config.yaml
activation: "swiglu"
balance_loss: 0.0197
vocab_size: 32768
attn_scale: 0.125
tie_embeddings: false
init_std_qkv: 0.0219
lr_head: 0.00534
warmup_steps: 200
schedule: "wsd"
doc_mask: true
train_tokens: 500400000
Below are experts of layer 4 (counted from 0) of a mixture-of-experts language model. Rows are named router (the router's row for the expert) and show model dimensions 320-383. Each number is 500 + 50 x the weight over its row's rms, rounded and kept within 0 to 999. Numbers have three digits each.
Before each expert's rows: "mostly gets" lists some tokens that are sent to it at least half of the time. This comes from a sample of Wikipedia text that the model never trained on.

# expert 12
mostly gets: " a", " was", " is", " an", " and", " his"
router:450525470520510467479477500476507506490576503609489457438468495534523494514365598380478436566559486424486525480466458506456468501580482477525490455547556453513438492419527443601472469564662482

# expert 13
mostly gets: " from", " on", " over", " at", " after", " about"
router:509458489541456464539562501458512470514470572520523549475532527552534537588544433543467479479542566488517473508508382559474593440526458510516573449496448489589530494572448560444525542461431525

# expert 3
mostly gets: " album", " Total", " film", " played", " name", "Personal"
router:494492514514579562446506446369473421483481500588548489524527405508536490567573461419392632557380485458527535454484490422484453557513504515472468416502448435422539495539551563449498494514397495

# expert 5
mostly gets: " the", " for", " when", " during", " at", " became"
router:494471501500434496471514551423514525459493540570470524499503522499569390626433579438461407472534548525485434455582395500583536479490536479530458500598589556459511514453487513418503511452518441

# expert 2
mostly gets: " Angeles", "ks", " England", " Wales", "her", "hof"
router:531473526519494496528499530628489472474508387357481479484566468518476457463516474515504371566419481434548533522445554470511521470476503529553576476526478530538557494550488581538499471450493545

# expert 10
mostly gets: " MF", " tick", " L", "ville", " Avenue", "rd"
router:563476565386434468520466522541579516452549518494503426474526563485489513399522424515498452512492548506447598546440569487578494529492495563555468552513527443534587496515503517557422505526554524

# expert 14
mostly gets: "′", " born", " Clade", " b", "aged", "½"
router:486438412561503481535530497524446449525495465472509504581471488526441421504504424493522600539491546455573547499445581559506498537483477408553547457455582475470534486521529523500478501571529518

# expert 1
mostly gets: " for", " of", " on", " in", " against", " from"
router:462545485550451504512541490512486494505573516490586543450492453474503427547544394482473476455576542469447549520562448542453557517483585548459476479471549549508507507453385528542529507503492579

# expert 11
mostly gets: " |\n", "|", "\n\n", ".\n\n", ".\n", "\n"
router:489511495434520497453524483499478447432500559539500508476575470559508418544450576432397438451496458517398455526452558497485386521438473460497471483460474470457491532499548453485460482537528525

# expert 9
mostly gets: " ", " two", " three", " four", " five", " second"
router:537455554388501454523420534588567495454526495484519487512469509437486460419591555533509593470550460563561462550525524540460515491452410450490451484504518500564450491573584465407454488566504485

# expert 8
mostly gets: "°N", "′", "″N", " −", "″W", " Votes"
router:528473503545452460488538475592468611473487462594552515521553504465514421490517507461488491441667373603576488531498492482545476559450486567518549536491466460539570491507552521551565434539499488

# expert 7
mostly gets: " York", "ley", "ville", " Henry", "ina", "ena"
router:554594547524528501493460497478495421493541468398460428523526505424454599379434516587522461542463492450456595492526512532579521554501497514456552607520495522488452494459473460521517433457505521

# expert 15
mostly gets: " Piper", "ium", " Class", "ative", " JPL", "ator"
router:457449480437497500534385444545542520579458479419454503560451512505490589393481521584550628515479529594492497499497514425478554549551504519444417613449472562510474509548532446494561552481402488

# expert 0
mostly gets: " him", " it", " They", " they", " This", " However"
router:515496455518562545488474477419495607504534562586408455452485596473493499318504541569573497511553575530493468516489578513491452432526502442525510455573509526469477501433483415518423532530540432

# expert 4
mostly gets: " century", " life", "History", " Years", " War", " city"
router:514554455426588591499520538515504443562406428424422495541474503532484579439479491602588564457495521510465455496545529454441511523537577434472536548393465550422530489578524510436544543452387420

# expert 6
mostly gets: " Cup", " Department", ".S", " Bal", " Championship", " Show"
router:494493550592526448390492491442471494469467505511578522467389550517463616366508510530479547552443489467516468448529506473546507480428459548380429539508450406492392497484574543553441412461607525